python train.py --num_hidden_layers=8 --hidden_size=768 --n_experts=16 --experts_per_token=2 --d_expert=672 --d_shared_expert=0 --hidden_act="relu" --moe_layers=[0, 1, 2, 3, 4, 5, 6, 7] --router_score="sigmoid" --normalize_top_k=true --routed_scale=1.5 --balance_loss=0.000132 --balance_bias=true --router_cosine_scale=10.0 --init_std_router=0.0164 --lr_router=0.000183 --num_attention_heads=9 --num_key_value_heads=3 --head_dim=64 --vocab_size=32000 --norm="rmsnorm" --norm_place="pre" --norm_eps=1e-05 --positions="rope" --rope_theta=10000.0 --rope_fraction=0.25 --qk_norm=true --attn_scale=0.125 --tie_word_embeddings=false --parallel_block=false --init="normal" --init_std_qkv=0.0174 --init_std_o=0.0216 --init_std_up=0.0249 --init_std_down=0.0249 --optimizer="soap_variant" --learning_rate=0.00509 --weight_decay=0.0 --lr_head=0.00326 --max_grad_norm=2.0 --warmup_steps=50 --schedule="wsd" --decay_fraction=1.0 --decay_shape="linear" --final_lr_fraction=0.1 --batch_tokens=[32768, 65536, 98304] --max_seq_len=512 --doc_mask=true --train_tokens=960400000 --max_steps=15882 --dataset="wikipedia_en"
Below are experts of layer 4 (counted from 0) of a mixture-of-experts language model. Rows are named router (the router's row for the expert), down (a neuron's output weights, with its number) and show model dimensions 336-383. Each number is 128 + 24 x the weight over its row's rms, rounded and kept within 0 to 255.
After each expert's rows: a language model's description of what the expert responds to. This comes from a sample of Wikipedia text that the model never trained on.

# expert 2
router [126 108 107 127 129 131 146 110 108 108  87 154 176  99 100 123 118 134 141  91 110 150 181 133  88 121 146 119 145  81 108 126 114 149  92 155  42 138 123 116 118 111 119 142 142 109 123 112]
down0 [158  95 131 150 121 117 172 105 152 131 119 128 105 108 107  97 153 147 125 168 135 135 121  91 152 135 131  96 157 140  85 122 151 134 142 110 146 153 146 130  96 150 147  84 171 130 115  70]
down1 [111 142 144 127 102 107 133 127 139 146 159 148 134 123 129  99 144 114 119 105 124 100  80  79 146 116 101  98  90 104  94 146 120 115 133  44 122 134 140 149 136 110 128 157 124  83 104 135]
down2 [137  88 130 109 124 114 103 131 106 138 103 102 158 136 126 119 144 139  91 121 122 134 188 148 134 130 109 133 111 140 115 115 115  94 143 186 147 106 128 102 128 100 143 177 104 108 119  74]
down3 [125 153  81 119 110 141 145 103 161 138 171 164  70  84 135 136 124 103  85 197 148 100 130 129 143 151  93 137 123 139 118 100 112 116  97 124 104 122 151 115  95 119 111  59  94  80 113 134]
down4 [142 126 148 120 131 149 136 104 128 117 125 124 116 145 115  81 124  99 150 137 153 134 116 112 162 123 121 144 126 148 132 152  89 126 124 167  78 146 129 130 138 111  78 160 113 131 105 172]
down5 [123 144 145 157 122  84  85 130 126  90 147 134 127 144 104 128 127 127 149 117 140 145 103 178 119  86  50  96 169 165 152 111 138 152 125 144 145 126 145 155 134 159 124  93 117 158 138  87]
Description: Copula and auxiliary verbs

# expert 10
router [104 149 137 119 158 111 204 127 140 132 128 154 170 169 132 151 137 155 172 119 122 113 143 114  99 128 103 125 128 142  91 131 103 119 110 176 119 125 143 129 129 134 158  89 131 157 106 123]
down0 [103 174 121 152 164 103 106 140 113 111 151 158 160 166 116 125 102 110 164 125 125 137 112 134 125 112 138 125 119 129 111  98 145 121 156 170  96 149 134 115 114 126 146 117 137 111  94 150]
down1 [111 119 135 180 120 129 109 106 145 138  96  96 101 141  92 126 123  99 123 132 108 120 115 116 104 174  91 131  38 124 107 133 105 133  86  81 113 146 117 126 165  99 157 130 143 178 139 152]
down2 [143  79 141 114 102 125 152 122 154 120 158 118 140 136 105 155 105 125 143  74 183 110 144 128 130 145 148 132 141 121 174  85  85 135 152 142 115 106 113 136 113 129  84 111  75 148  93 115]
down3 [114 136 143 131 126 108 128 123 122 138 148 117 128 151 123 108 102 131 130 161 100 149 112 115  98 113  72  83 108 127 173 122 138 125 130 125 113 163 130 164 177 127 156 174  93 120 100 154]
down4 [167 150 126 141 130  89 136 128 130 139 128 117 136 148 148 162 113  97 152 149 171 141 112 132 123 141 110 141 163 129  92 134 112 134 130  81 132 131 101 135 151 175 122 121 137 119 141  76]
down5 [146 136  98  78 147 125 135  87 134  99 153 142 103  95 138 171 159 133 126 145 127 132 141 111 119 136 110 144 136 140 158 106 111 110 143 152 140 132 115  95 113 128 108 185 168 114 136 103]
Description: Past participles and action nouns

# expert 7
router [110 119 113 105 174  90 139 142 157 108  95  92 126  99 102 127 127 173 152 113 109 136 163 122 139 102 136  74  98 130 144 153 115 151 163 142   6 130 115 149 119 144 131 121 133 168 125 138]
down0 [ 82  72 138 148 134 110 143 137  98  77 128 121 148 122 118 151 128 134 122 175 120 132 149 156 131 152 167 113 124 130 132 155 125 137 136 124 166  97 153 107  90  99 100 152 115 138 100 115]
down1 [ 91 131 131 107 155 121 130 140 156 124 151 137  83 166  98 128 112  69 124 128 102 140 133 138 179 146 147 162 108 117 101  88  65 178 104 115 168 142 164 145 126 153 145  73 139 119 112  82]
down2 [155 133 126  67 152  82 133 120 131  69 129 132 134 123 137 100 131 136  83 103 155 129 167  80 122 138 121 150 159  88 102 116 109 172 149 149 158 117 143 151 125 145 149 133 123 116 120 114]
down3 [124 118  92 153 112 150 121  99 121 153 153 119 166 115 140  93 125  95  94 118 164 101 113  53 133  95 134 176 152 127  95 180 165  98 128 166  92 145 111 105 134 147 119  89 125  94  87 110]
down4 [138 134  75 133 128  96 158 129  94 103 138 131 101 167 137 124 149 188 103 147 129 132  84  96 154 149 120 161 103  97  87 122 128 128 156 100 103 121 141 143 141 104 132 147 119 114 144  91]
down5 [148 157  89 158 109 121 161 136 139 159 151 136 104 136 113 113 107 145 150 117 146  60 117 169 110 109 116 134 121 123 114 151 106 129 127 108 139 139 140 104 129 131 130 172 121 121 111 118]
Description: Proper name endings, acronyms

# expert 12
router [131 129 167 114 112 125 177 134 146 148  81 132 161 149 137 135 155 139 112 115 132 125  82 128 147 115 125 123 127 150 140 112 109 172 135 190 164 144 137 115 134 127  92 146 121 145 128 153]
down0 [117 112 169 150 120 182 152  87 122 130 134 106 101 120 143 158 116 165 133 174 146 158 100 160 126 135 129 130 119 108 153 170 115  68 157 126 122 146 102 113 133 126 114 139 105 119 146 103]
down1 [144 118 111 118  57 148 118 132 118 132 153 140 148 132 155 118 109 158 111 115 123 155 129 131 171 151 129 133 119 156 115 145 145  97 119  87 196 145 125 121 105 117 121 183  70 124 141 121]
down2 [157 102 159 151 177 138 151 151 125 131 125 157 110 172 109 135 151 103 122 113 135  92 183 134 131 120 161 162 136 113 112 107 134 111 159 174 116 181 124 146 144 154 116 101 150 133 161  69]
down3 [126 152 131 125 103 164 180 126 151 137 128 142 119 162 180 141 125 163 146 117 115 163  98 127 100  62 107 143 124  89 110 124 157 130 109 101 133 101  82 101 150  86 163 116 166 160 134 111]
down4 [115 118 120 135 163  95  97 199 116 113 101 137 134 139 117 121 153  83  70 155 132 154 124 131 128 141 129 116 119  73 164 123 107 137  92 141 127  98 116 159 114 134 112 128 164 140  97 108]
down5 [139 132 122 125 110 150 148 162  77 169 101 114 156  77 105 114 148  67 122 103 144 150 108 142 172 101 137 151 166 115 118 132 110 126 140 123 157 124  89 107 151 118 152 128 114 142 113 101]
Description: Line breaks and headings

# expert 3
router [123 128 116 135 174  79 130  92 184 149 125 110 177 155 139 118 142 125 146 130 108 111 120 120  84 136 129 138 123  94 105 125 110 111 129 126  59 188 153 142 134 128 138 143 134 103 130 116]
down0 [ 42 167  79 156  92 138 126 157 149 120 104 146  93 119 100 125 138 125 118 151 154  92 109 121 106 151 104 113 137 137  92 138 129 162  98 133 136 101 170 120 127 160 116  93  94 101 124 139]
down1 [ 79 122 134 126 135 132 126 126 144 148 100 149  86  90 173 140 144 134 124 173 122 149 133 119 120  81 131 136 124  97  77 139 116  95 129 119 198 140 108  98 130 143 118 126 105 171 124  95]
down2 [117  97 123 114 130 135 135  95 121 141 159  84 117 153 149 102 112 100 189  82 120 105 127 119 117 132 101  98 146 167 135 101 132 128 155 112 138 136 179 144 143 132 140 146 138 161 105 142]
down3 [160 131 175 122 115  69 169 103  91 119 173 109 203 106 128 129 152 112  83 102 136 106 127 135 115 144 132 118 134 136 117  96 142 139 146 135 123 114 107 167 134 163  99 182 110 115 107 170]
down4 [ 82 134 112 117 114 112 153 130 148 113 134 137 136  97 136 142 135 127 132 177 130 102 125 128 134 106  96 122 136 126 111 172 134 166 115 115 109 114 117 133 111 141 127 122  90  56 160 107]
down5 [147 149 148 119 129 167 158 133 148 106 117  96 138 106 119 131 101 108 147 144 126 153  96 165 134 150 102 120 120 132 115  98 119 179 128 121 161 103 152 123 106 126 170 181 153 167 143 139]
Description: Table separators before names

# expert 0
router [122 150 110 139 104  68 120 139 155 165  49 136 124 174 126 135 115 206 111 102 133 132 132 136 105 156 166  98 138 156 117  88 148 148 116  79 112 122 152 143 111 133 126 134 122 133 141 129]
down0 [136 119 124 174 126 111 114 108 121 142 176 144 104 146 144 151  84 106 113 103 131 157 113 134  99 146 139 170 131 138 115 154 134 138 133 139 139 117 130 132 114 170 135 121 139  91 138 101]
down1 [163 147 112 117  67 147 137 138 153 153 158 130 141 137 108 144 133 163 144 132 156 124 108 119 112 149 117 130 149 104 163 144 118  91 142 137 159 116 151 181 129 107 121 112 137  93 144 165]
down2 [121  92 101 148 150 121  93 152 144 107 159 155  87 127  87 145  82 190  85 161 151 137  77 118 141 181 132 133 176 135 163 159 151 147 139 139 116 142 120 101 133 139  79 131 104 165  99 141]
down3 [ 87 134 173 132 108 135  87 160  84  93 170 125 145  90 136 124 143 130 162 144 153 162  99 129 140 156 101  98  99 157 124 126 118 126 163 157 121 132 126 166 119 124 127 136 125 139 122 162]
down4 [125 111 134  80 144 148 133 126 175 171 189 128 138 115 149  93 129 132  86 106  99 102 120 127 120 118 143 120 133 124 117 129 184 134 120  96  76 111 146 113 137 140 112 142  87 105 136 138]
down5 [106 142 149 104 132 156  92 115 110 102 125 105  91 143  88 133 136 102 118 148  97 139 117 114 102 162 105 124 106 136 173  98 148 160  98 117 102 169 142 161  96 117 167 117 106 110 150 147]
Description: Name-initial pieces, foreign scripts

# expert 8
router [109 127 115 118 148 133 125 144 147 129 205 146 127 148  93 131 148 153 123  91 116 119 138 143 107 134 159 146 131 131 145 117 140 157 142 171  74 122 139 147 150 108 148 168 134 102 142 127]
down0 [100 128 127 153 129 126 163 126 126  89 126  98 124 169  92 166 116 156 125 124 158  95  97  93 137 146 119 122 122 109 137  78 126 139 150 109 135 158 176 126 132  88 111 145 124 144 158 121]
down1 [125 159 172 166  96 148 157 135 140 100 145 120  89 171 128 119  99  93  75  99 133 116 106 148 140 115 145 111 106 104 130 160  80 147  75 118 122 104 120 122 159 124 134 119 142  95  96  84]
down2 [169 134 131  97 166 121 122  75 135 132 165 116 131  79 141 162 151 163  92 153 121  97 127 111 108 148 121  97 100 133 123 123 122  95 137 141 115  91 145 141 116 141 121  87 139  96 127 128]
down3 [106 136 123 105 115 134  83 104 134 112 149 168  87 142 185 111 156 136 114  84  79 117 140 137 132 138 102 107 139 143 155 151 138 143 150 106 104 111 117 118 165 121 132 128 140 118 140 126]
down4 [110 142 102 139 122 109 142 137 120 141  98 151  99  93 115 156 118 154 153 150 176 126  92 153  84 146 180 118 131 131 113 127 180 173 124 150 166 143  96 129 118 146  92 119 159 139 128 112]
down5 [122  97 106 142 116 175 168 124 105 112  91 123 114 126 120  97 142 142 108 134 157 122 115 162 130 127 129 121 121 132 195 139 177 112 100 165 131 126 148 113 157 114 110 147 110 100  98 156]
Description: Pronouns and everyday words

# expert 14
router [153 102 133 164 176 177 114  70 139 125 170 100 151 113 115 148 152 153 143 105 114 123 150 110 111 133 129 142 139 130  90  86 125 117 121 167 111 126 115 146 148 117 143 139 150 138 170 139]
down0 [115 138 122 122 129 100 142 183 108  94 139  84 123 154 113 130 116 116 102 123 147 110 109 117 121 117  97 161 122 145 155  98 147 125 138 151 142 125 113 131 152 133 134 117 122 119 100 141]
down1 [148 116 135 133 135 143 113 104 135 102 117 115 146 165 115 109 114 152 108 156 152 141 127 106 116 136 137 123 126 142 184 117 160 110 148 202 125 146 149 158 160 134 110  93 136 146 144 129]
down2 [167 149  93 164 121 142 177 127 114 117 136 113 133 142 133 130 117 119  96 121 100 125 130 120 119 121 111 167 102  67 176 109 166 103 119 101  99 150 107 133  86 134 117 133 118 143  90  91]
down3 [ 81 107 118 137 138 115 129 124 114 104 133 109 138 168 144 127 150 137 125 131 140 136 116 105 120 144 155 118 131 156 104 153 127 164 156 130 100 137 101 136 176 156  94 104 127 172 108 135]
down4 [110 164 108 117 161 158 120 121 133 112 117 164 133 176  93 132 133 138 142 105 132 125 134  69 149 151 115 163 162 107 151 164 129 106 169 158 115 166 171 150 145 168 154 124 146 126 151 141]
down5 [105 122 129 133  75 171 132 128 101 151 116 134 105 138 128 143  88 172 122 127 124 103 136 138 147 166 142  94 112 146 131 116 158 100 130 148 133 135 111 158 128  89 146 119 118 128 121 119]
Description: Name endings and place names